Experts of a small language model.
Size: width 224, vocabulary 8192, 19.4M parameters.
Training: 328M tokens, 4998 steps.
Below are experts of layer 6 (counted from 0) of a mixture-of-experts language model. Rows are named up (a neuron's input weights, with its number) and show model dimensions 0-223. Each number is 500 + 50 x the weight over its row's rms, rounded and kept within 0 to 999. Numbers have three digits each.
Before each expert's rows: "mostly gets" lists some tokens that are sent to it at least half of the time. This comes from a sample of Wikipedia text that the model never trained on.

# expert 1
mostly gets: "dis", "con", "Con", "′", "sub", "co"
up0:489515503544532491465519431434566371532564524427505566530379496592529396590460515480452545569495506565531466539556510532477471432440532461457484508522386510533471465581590407511456461481504414464538515477517520529560513426529539514500534455553542571555540545474502473588564478472523456513486458581490481395543557526526463560464488525461558483609486536498564414452614431428550404520615418402522521477523512459513500477479552436503479576496551460428473534537559480473421501526459436488555445543486502507506487390568459461513462571481482533485480471511456424521567486499538478536530487565538603480557513569446497520457410463531575507477445519478528523540453467486538664556521

# expert 26
mostly gets: "i ", "ia ", "American ", "ian ", "He ", "University "
up0:528587503476405535501567593498450485513459416539559477405437497483609546453500477511562463499487481471522470531530510492490507478456431501405495436507464374484615549472399496506606480540445450520538448478464471543457526406486511484504443575448616524442567593589549414403539487538513440535601513524534449524526465590485523538484540540445510513404508478477540428598502472524450513469524599429591496506457532523508588515421515429463463442551534494615537494524518564492554495524471504523514487546506412518413604523364554569427489497538492472478519452473563457497535568505500470565517477498482449529513503426452531406502453494545502566459559436489535527547529459426434497481478

# expert 4
mostly gets: "ar ", "ia ", "o ", "i ", "ian ", "ic "
up0:497479576514513550558557430439486479456542458501460518538496566486587450518489470480506451490469495481458443533445484536476534542561369461511497483465560448529423423491416533476416469484475494521551503549584506500539464545466565587463522407545471424536465440476443468532495416448557487497568529489521475472473426480452496468452517477552466467530568445482425506505482593367460498548500474443507509407629487452540544589487540559458549486407460514506523503455378580570522462466567531479546397552554483529440469476470502556516467640533488474594491637473527474485427494455452463530450476552446534475532398389480456507505478464435491503452433544516576492514562507558487344465512

# expert 8
mostly gets: "E", "N", "G", "D", "L", "V"
up1:499468481420482516483476474455496548547414505552555484505575524517513492433547557457481539537448518469587407572540398492495573585406444436476535576369449473490485500500603518479552516466416526511569507458502422468556394509490530464423509515517524389459532430554551521482577498514534483508573463460635519528528454551527505451473491385471484498523501455491595502522557472542560522477438545393655448527475485462435499566535537448460426497494453425540585471546514527508526502449556492521472522525442542617513540497440570554503475490495449421426526473570559524539545446532573495556465576499500497506507469462533427460455455533509539452564466458411463574419439512545550401532527

# expert 18
mostly gets: "their ", "the ", "his ", "two ", "have ", "this "
up1:448588546523530558469491465492548482426513580457467534412489494499523477518465466506631461465507519414449431539567350568418435509568495462467418488407390501495453539495451558569577580477408467551490508471488448473595400562523592512416447575452554505377490528545516517495508470513494454534544497548503492513476479444506482363509541405470541504490463494564480501408471536486508529480504420424492456522419469425518539478520433504491488439581605452477545508514564500457459471478596464528475485502535558526399516539516522461592585492463488478516507441580533476550471475486461574466560521561548495608452531569590430496509499528567495540477518462489439547514487422479508518568454

# expert 22
mostly gets: ")", ".", "″", "}", ").", "="
up0:499408624524545456476470565478482540576491432557558487492493474570428462489528530522530517490475496449572469540522462494505523570541561548448477573565447584429497501451491526509397572427574415496521434500453533435521449513507507422456673526561562411509542643555372470491597493512431441540476524390469503474547467605480484509438471445537424517561560464507507506448461535509524526512503488476475490532540456533508512454473512629499470502406362554509549497461514532410524524520543529523507524566442506421443519522461529414510527434554503447544529447477424592465505461460442506495493501471523476541522540430516523454554468510529603525531548442518422501558488590468513422530511

# expert 12
mostly gets: "===", "==", "== ", "=== ", "====", "from "
up1:434528530442498527530625459505504531537455539469489383481518547526555474520425482495468495442582522454521522549536506497446406400526489516454500399454451462442462510408528569455448530532445457474501555496509574532463479450522384491474581515566449570447387468495470546412536450484609413496564627479445518476552525460545533567479382574498527473448551565517522433537554471476496486432507503538458518487478500417503489545444468638434510457525440369499488361511508574510454550424548519451481546479494454594477505532515474459502484491470504468459520478449473505496559506504498492439517532625459453563559467491547539476512504479492472437422514563543426540577414447510444557498570

# expert 11
mostly gets: "201", "202", "199", "200", "197", "198"
up1:428460518526457423481537487469510535577515452568574452531469435484548542589509513547493504436495539541573561487536493565561460498437567542573435581418504542520443564544494512561385517520552444470461535462568448429460562456540585475571534524514409513532527552450490552451578500566551505465517481502567494433575477568492500416514522519556498539557432551519502400505504491510464474469450536479513500620457505504496485512483531474486538420543465601521457415547404505433552465451480505402469458503558462488532393470498536489532439543500541519439549541454541556417505439535394519572528423466526553510470560583491480481538453561481487591495523620571510568606607400514513526597532

# expert 31
mostly gets: "(", "), ", "ation", ", ", "\", ", "but "
up0:450462499519484494461529527458466495504514535517510524411544442455501541548502410528481443500571520488511500459510528616462501554598512499498569498556395434508557529502603499463556515512522489435364546472601519502527441473607516525516494509393621562538555440517448542503441529504463503466573530436465506564568500527444521491515495439534470527613618474513473621592528518508549512471465575480410386441452539479576510495546526504504522388473511503503531556475461514485556489433387479526538487545374514545500571421440469506488557507474461507535480443531489470630477500489546538547621490540477462413472489494505424592464506525595604412477464500494440530516466449524514493447500

# expert 27
mostly gets: "The ", "their ", "his ", "two ", "this ", "This "
up1:448548439431559513386509521438514541538505506489449512469678578555544547485555557454544547504553514428540517402485480465506460559472489496516506397511490467431527534450519493488532512422447540445486510519533570511588495435597520453533495511483474488477395658409550564447486475507503446513551552490551458541490521509483535524519492465514525581508502622537602448483589536472463501500454496531474472505468452576538537566545507427540477527523458553548439537438542393507530537459423443443449556535369547571495430497543474504531374485507575451477549480396509505597576506495534510470512451510494525447470444502560400468505506607540534542452532459562464565501463438427522473522522

# expert 25
mostly gets: ",", "°", "% ", "10 ", "10", "′"
up1:508488574457565529516489438501535525502470414533508560579493524431497561470496504536577456453505429474416526506539448402535448478557476503474492543460390482466538530496560422589562553613509498529526553454422466549489468491489475397517561499626494518490562544448501428474584504484576547491644508484472516543429520487559516546487474509444565475566492525483469420425484423528511457525445486541568448527591474454491481511552452474442450544532558585443530600419471439404572484500480419582452514497503556594501563468463508463555638452460452451491556458559568520488521510508508562545509409528590577468520475467543568454451461415491579486474564494497495516502505534614422478453492

# expert 7
mostly gets: "ah", "Mc", "K", "é", "á", "ai"
up0:516519487547554431512513520453548466467476431467546394587565561515511423423556492420574540458413504541528422514445447468460504573496517394482508439520555486505465650535545459468543490448479472454533505484537500469473517508558536458468476597465457545471575454480552543555606476490473536577521488513542556529556456516604484529442603444560491562475491506522488463481488544550444517466534412465447501518459479430536447555543437474548469512463529540564560482434459507576437444486508569510561490532533536604499457510529465538505476623472477544466523471477580492453504398455502480501564388526524523580422512524668456393532520574485437528501591553416516475530401494491521474425548

# expert 24
mostly gets: "Al", "St", "== ", "=== ", "Sh", "Ch"
up1:464505529571547524464500455439426493527513523458492444596494439517493516555458486491528494508634570460497495490601466540570497452543482497520488435502491537521546456480534498518426425445459498413558537456545523543454446411516526489479502477483455497558550419516412522440562498485413471529621609402574487569552460508589558509483538491473429479525490472485468566528454397469557549540457516500550392482442475564490563422584469462457464543532462404549513515546617606495424400445555457523514527409423485444473522471496503444504518511546510542538459505531486547684575477492552487525545537496436528473512640527467432480533508499400580555471533444494480432514500501509531470530498

# expert 29
mostly gets: "would ", "; ", "\\", "), ", "); ", "| "
up1:480569498491465364427465581495484404479397529520473445501437427529492493456490442508462517482544418593536388467425510549496585584488427434570426441434492583458442472507559461558577499479540426469515428467480474564504546438492448536510466551615538461479591592458516507563527578489548476439449458594411448573436484486415515516534573516516489457501511430492475508480482548480492537521543471498468477539511545504447402452476443483535511493519424567464514481596444450509484507446578473559525496533532528468358456472495472495371571458438465470405506476489488509539472465536452470499495552398515621519488488452406549506515525451539604458498498531539486466431505484569522476477490